Weights of a small mixture-of-experts language model, trained from scratch on English Wikipedia: a variant of Muon for the experts.
Below are experts of layer 4 (counted from 0) of a mixture-of-experts language model. Rows are named router (the router's row for the expert) and show model dimensions 0-223. Each number is 128 + 24 x the weight over its row's rms, rounded and kept within 0 to 255. Numbers have three digits each.
After each expert's rows: "mostly gets" lists some tokens that are sent to it at least half of the time. This comes from a sample of Wikipedia text that the model never trained on.

# expert 61
router:130129095129120155125150105110133101145143114103137154143116113125166107160121103155154118136155154125112196145138121082139147107100115122184097119163141146126129119123098083108105153135108162131150170161116118103126083119149153125109128100133138146152154146105133114104159174127126122166134138176176121144112100144097145143125138155104108157111141105140129134152153171132096138095182146130082091118094140114178128144105149139140152107110099154127144117099092117107114143155108079087111106129160147150117104163162086085109133116116135146135118107106112117082127114094141153106188119148179168113160105107102147157129145145109159125125129145137128095099120087117125166108111
mostly gets: " a", " an", " his", "ho", " An", " her"

# expert 117
router:133140152148142169093172118151107149137150114117175116116114122095155111153166127137159140151153088140124136171136134176152159122107147139130052160122141120140109150142093107087119128113153138112126077139141102124119081114153111097141086109147126165167187115143121158118114125115148125151157146171149139137121093124148109099112132116084109146143135097134068120146147104131128126139166115124084157150134103098124125130145140088106157150144147127138106113076115073142107149164145104163165145148157151145115083120138149140143145117161116182135144126118133126114121097138163138097161151129132139111160140128095167096124113127145174134165130136139143114139157126132170172136124
mostly gets: "ov", " Russian", " Soviet", " Russia", "kov", "nov"

# expert 149
router:130126123126120166106177140150166085143177095142096132106158080119170113148159138160124120125152109119086185138083114111139124114101132181141110119099149087128103147136149157112139134126132173123108121172092118140158088142131117145123134119114175154146140137189134108084156128134153143147193156126124113122129100102139141103153137141096120150126136166163114096152112155147142103079140087084141113115087121141151134133128161149134128112171102141131089112099088106130127151127133153100107123127135139149139115126110127130109112172111156102145125128149124194103147116126174138119140107154135157122156148063120127140113122143112156127131127140167144147108119108126153128086106
mostly gets: " chronology", "ivity", "ists", " artists", "izing", " effects"

# expert 14
router:156109105097101140074164149152115120130139108107113099133133128112122154140144096121105114161134125149104161132097102143134094138121134160117131150152083112112145142178098130118095128110171142151115162116120156146131113130153139130151133098085168148156144107157164124086088145165100090151177151174126138189140130124141139119172158118100135133119144133156157150175187133152121117117151150093140117156088143140137122082140096105108136131140116085151106124090129068117119181131092158128116139127109144111130108160156118094107181108149138093142147151128112110116156134103133139096156122137103152113111134144135159106113140141125130119156183120146144113096171091125149149123151
mostly gets: " GF", "vil", " Most", "f", " def", " According"

# expert 130
router:143133116153111153131144108113098132156121094104111137113124088089158143136110129113102095172113112125123130125130152115183129089134125114144087147153113128128119138119082116116110113113155153104105168123128114121138107161105151128117097092126215135138141166131142102112100143149152117206147146126129131139172109122098110062138153109084170135114151107139137156110129147140127130127191114099112128090108109108101127091117108129105126144132139134143097094045115131121133146118140125124142135124117138163121134158149136137187130117147117098137150137113129116092116145122125132078140155145139123064141120059113181137138132115117161139142129120149111171143137114162099151136107
mostly gets: "z", " Z", "ga", "It", " Ma", " Ka"

# expert 86
router:147161129107121144102143130127093151148181120121129100173127150089131128121167142127142139127122127127120143159125137105128092113127122166124086182152127131105139160125136132103102112145117125125100119154105134126153115168149100113121175120134182146182145139173137118091165176124110110128147068190173102139127125121131116119135115132109103166087147135122129116186073147131122131105172127132134105148128164116148133071131135130116158090133122111120117131106169089120124140166119160089144150145156159134114135176122072105175117118128126147137112117125113152092109117099164140134137145106119133104138100127107132106106146130103189126129121157138117132126177104170138157113085
mostly gets: "hromosome", "ically", " Bruce", " Buck", " newly", " King"

# expert 75
router:170176137131116147082136137125078156126134092099125147118118114098133101115124125124124155138145152113097175076125127132167117131106167086184138154105151127153107120136075090115095161112140117116126145128122105096119116126126124115114146138143134144124151112147147105124125133120144097137170080163159106128138114108178157116113116137094134156118144141174093118074137186126129110105148120138108119140105183112162128108150087117117095113163128134138124110142122108091119155085121140099116143134165155147104097129139134091133142133132109153130132129129121103074120101094132114112138099160147123089142164130091124125115151206139175146122130110130146153122095086156153184129134
mostly gets: "ig", " Preced", " was", "History", " is", " being"

# expert 43
router:150135085127072134114153105125132125119130104130111127149101114115137112141146132140128154135157102131091150148116129099143096136120155160126134140157146152145106127117123116085087138140135156147109113157092093076169107150136142153136110110125158156142136148179122138125131155133122103140174139138151096125165114093111098110162126145069151138119135072153129113146145117106113077110142106113129107160103146117149136140113134104106144117156111174164132130118114111117084142145149116131131180114167152156151125160113095096106134107124147142165148156144105145128072127143179155143115152134088118110140108095148133091115161155101147120203163146094152118170109084124166124087159
mostly gets: " guitar", " Center", " Company", " plant", " front", " base"

# expert 40
router:156140112117121138132122116140092101116130094101114130150093133104100066125169122080187139138114132168141134121134103116121116131112136143102139149126082119133109104144118094123121140147193132153150142135091132136158082141124139123112172124139113124166161125122102154076138167134159152148151132128133145132153156131121096058152118173094151163104129091138141131113144144142135125113144133117103081166111160107137150110132109124140154131114115100113100148125110118104112188125132147104135173129132158129114087135136097053115121157138141148150098166137103122091164117089142129084133138147120157090127159108115134099091132127137148120132130112134139129112182056154109144127112
mostly gets: " —", " –", " mid", "west", " Mid", "ff"

# expert 101
router:104109090157130149084143135186154105150140085128098136114093106120146142139113104113124128155134121139137166126115124113132139129146158149151117154136110134129130099145104111108096138133130155171122122182135110125163152123143122125129121131140167148132109149130150114103125167108127110199138186128152082149160128096106145124144169107080157166105147078129089108116146141117134074104123117110162147104130158105137135090100123127125150164122102109189117105123152111114134182131118107137105136130120183147132102143194110143171137135134131120127146173146144099097098143115146130121157148148139119087162129110113131137165157136127163115170119162150128128123102057139134128101117
mostly gets: "ensis", "†", " Island", " Islands", " Zealand", "sburg"

# expert 98
router:129125103146081155146159154143164153151115073112146115137102074108173108125170126128124137150115126091090108129094112139126094106096130194151092138138099078090095128127121107086111108118144144153072099141124159127157118150095131119114136155102180153134148131168133131142135099122150114172162142121128153115136101139173152115126122157119140146064134131163107107130129125173147101106113126141121100116119111099131134141125124112120122114156129149164121157098134079121114153156145126146129135143153156143135063151153091119114149142135127159153140123148077143104145143101137119095157136161111152110161145064129103113110127160134167122162137129141111127135094099162133110129112
mostly gets: " film", " album", " member", " series", " school", " game"

# expert 27
router:182124127077156119139108143163120132123137085130143105157140118120115118151154145134153145158154137134119176126120114130163160125125127177120137155145128113120117126153127155132100129115132159144107123159149066134156110148135077162147131132117139154148141098203139115084137157138103134164158112145167113117099100120112137094167128104076120146133129161115144122108145164148167128140128132125121071118130132086124125150157116159113118156130145142113116128053121126092103142121137073115116140113166141130148100123118090100148123108156139174127139114159079196106152103113152118117171117157123148109123131095140127094113105120093146116127107128126180089090140097130143155134137
mostly gets: " served", " service", " together", " killed", " replaced", " damage"

# expert 183
router:112136122104130142144154116160114139135146110106100138181108122124181126111165128106134109121137115109103150089094110155147084081135138161140142149144129118114068125147099119125136114154142158150120160143119131121142077162155148132121123140141157141163130145130108140133083160107133081164163106132124089169139082104172167120148145130113140101094136139139091163118119135147125135116169123115118145124125126092119123148100162142130123158166144114126116134103145130109111131144141112147117134161166158117083101168125113126152089150127096129176156160110114133107109128117131119129195130114136139073158133136092117122062114152129139132144191146096191106105157111114119157158157
mostly gets: "|---|", " UTC", " sport", " industry", " pm", " Category"

# expert 100
router:149135138083097133119125127184128165128110108093133129155081092111135092108143147146149146108134108137119142086142144175147111156143141109109139075122136099152097141157079139097122122136142134147079103150129140125176101153151091105136139118157130135175171131129118098120081152102127143163174116139151135140148112129164133090136118079103119121060140134102128114172142112134166132105153126129145108139096142090122136119130134103100154153121150142144099160123120133112080150132117158143173133150146168167102102161164151085150110093115092158185143131141105170112144107109158121121132152150161123099124128119098138091104116140173147126109119119141133108136163114131147138110130
mostly gets: "ce", "tro", "|---|---|---|", "|---|---|", "pro", "gro"

# expert 85
router:126135127117098145102137134160105139113106108100154134157126072112133135134194128144137139140124157131122152139122125127144156140147081136140125117161101106087059097134105149101130145121130137144127187162142113105178105147140145150122153122130135145158166113155062143128148148127140112156163160117140146115136113098105167102163061117107128160110146108116135131150117130170111147120178146116125125115123125114119128134144117104112128189091145117163156171103137151097116143130063141063146137114120157127117118152126098132137134098105119164162103124122100118157131149113172134092154131138142100096154125129110146103140137150120161129159124115098177162151122116135111179160147
mostly gets: " Bas", " S", " Ac", "os", " Mas", "Fac"

# expert 18
router:150119121125084156098149147127129159150145069107118133132132090095132125162165155137104123151137110116084114103137152106147125118094121137121122127142164142112118164118135138123118119122136104118133090148140092113123120171111131117123090128114156147158161145173148127118135140148132097152152138136167133114146126129147116119142098116119170154081142123132118109092148118151142091117109150130077065153109161132145136125115165112091168099181084121107129120054158100116113146163134134085145117104127151140112097154113111088115107127110188136120112123105098180107146129098157111090169100159080136118154105102076152100104116119128171145146147166130139107132132112138160142130155
mostly gets: "lin", "ler", " position", " room", " honor", "})"

# expert 23
router:130121123134086152117207133101154125143161115123126155158093108135123121130124136117097124124117145109107129125157084159145125122100137109128098143101094104100092134129129102104117132127162175116097098137121125127185099111098126135119111101139131125184192169140128134109139173100170144178149152086126148127127126124115130092119113149105136128087133116101095135147158154146130130120131130124143093106107172086130131066113124100127142160109149137176110152114112102103119137151119133156160128148155164154120137139157111138168091113139118147156149146141105095104107105101149153115151170154105171073137101115078173147110115115092164133143147137129111113135141099140143137085135
mostly gets: "lo", " house", " Place", " live", " semi", " la"

# expert 131
router:133149131135144152111139145150097165160134118122159112147103126119178135147143109125174127151114119157117124142126117137130143114144169140117119132119107100152125105117145159127067167106160126159102117146122146132134138163113109109105176099141143155146149163135158120077117161151151104168177109164119153157179131132115126132144116118109127167093152129103085137155124155160129122124155117120099106150140139097144132093121136128163141128148140130146110144095165085098116137148130148092126162118137166169080111154161079072184135128130117159122120110127110113134123085130151172134136157126144096106130140100097176140075164115151127136135077117119136100135146098098152150078156
mostly gets: " Clade", " twenty", " Tom", " Ty", " Lanka", "ty"

# expert 88
router:146142092127108137141152179147159147132151123119152147152143114127110081142174141136140144147111093155064172149129142130161102122127135127111113148107150126137107112142106097139085171124130170098069149179096115099164130152119115099136097128109149166144157158141136083109139131103156107134149109164113122168109131085098120150137083122114112122122132121165113100151175134140133141130151126105110094148091126153166135110121141122137109121173126124153112145126138106146135171140109123086117146125169153135118109130170084080139123123129114165112122146140075152084131087126158117102130118128111168119128148100091122155115161136172131129103125128129168075114103085143136132129164
mostly gets: " high", " total", "year", " major", " small", " strong"

# expert 160
router:137146052139115190137160176132134188171099104112136129115093118091139134126126150091110149174121087122130139090108139136156144141081149148127110132160125110109138121190129102137105162096119153163099103159158119107195108135131112134095142109140147178139149099133119115134112114099127100161150134143158118126140108099141155115159125147115131136082141133172125126118137148174125111115132129141112101139122155119136133149141122129128127108139131133125126176100087134104106138142153114115157100142163191153130090117134122109114150150110145151185093107168105138108124117104142131106194144185105156124140115109142120107123121161106134126128114149093150100117157132113136130128150
mostly gets: " war", " government", " Court", " MP", " law", " church"

# expert 92
router:198121117159139142102126116175130111135117101106165138165092122085147120133125127114144091132156152122089153134115133138150102164154125172111062131163108109111104115102097112117158142122161141153111144166128165118134085133121147158072123134125136129156164130130153093137110132107119138147124147119150106128127088107139138132124124134078109136108127116205108124129131147192135111082138111111126086112139102106141139125150083116099130107091129138134129137116113114149109177137111149120134156143139142144117108146130146101149131110150127128127168179168123147109163091128197124094120119118151158073166114106103150130109167170143117128160129156119157126124145130158143147094147
mostly gets: " =", "|---|---|", " ===", "International", "Species"

# expert 74
router:100140109119104126126155159125130137119149096096135129166103094131143147143150134120164128147165096137089157103128089101139162134096141100117119155078085088110103100168102111121115126130196159115124145132138134108142090148145120128132162126107146113147138137152099097106126140135158127168137136161121138133118103122152154109146174114108139183129138117132087121163111125162151140127178118132138098081100137158122129157116137097130146114068121134119094137039132104061130162133157123099128140151121174137147103169156104142143113126115169109171099135145098113117118103132163117148138139122137149123160108087111154155133133166107157136136138114165145121128102123129133171117151
mostly gets: " the", " The", " his", "The", " her", " their"

# expert 71
router:142150117141126125117103140116132120119159101127141143137121102161156143086116159091142139159130120143100153139111111116121128137146140222101154103133117111087066135146091144114062133100156130137155137180115114136151090118148116187154111104107136161157132146135129153119138194121131123115126140134157123194134132093126138121123155139091120150114139131111104088158086160150118087115167122094104126160110122126123132104162155150138114134149124104130088153117126115074116170155142087114118171135166151177147126124146140095130111155107136129158112122144090167128134095132139153108149109126164120092154125118119155125125132128103167127152140123151126117097114123175151157143114
mostly gets: " called", "ized", "ated", " joined", " released", " founded"

# expert 110
router:145105135122107162115180131119120125135120115132120107105078144140149115145115133157100135114128145114099134145155090122198119177120170128133124088120092148094117125165132110096115111165149126090108112143111114124166118146132140133098116117119182155139172090155143094132125152091119101117175111126166115192156083114127143106194143115078095131077151138163127108134147116155146113090175158102092128146090144123123124091116136100109154120116126121150110120133135102139109127166144119154125136126129158130094101143156076125128132137156100120106099136149098130120118124084136138121154156137110159069165120121122145110147135142133142116125150182146123136165129114169143157153119
mostly gets: " Carolina", " Georgia", " Iowa", "da", " alcohol", " Arizona"

# expert 33
router:149106088161107179108161149120112117091130129109157125152040113120143134132151152137144095129096141134122130159101129114130089127140148174123133094102096088122093147139137100096108113112142152134134146175108113091158088152139097122103112119088115138165130097203104100107105131114122107138150104143168119135133091092114150073177132105126136170133135140141147142120127098175139083099135073097142136145087140115112130121133129108149135120139157106163120160096100103120135110149140125095102126115127148134139122181139128110144132127115114173143128153158110176080126123120147156126135122139153126121160126113114158118138115161107186140138114133113135130097162134145120161104129
mostly gets: " Dur", " Mor", " Sch", " Dar", " Bor", " Val"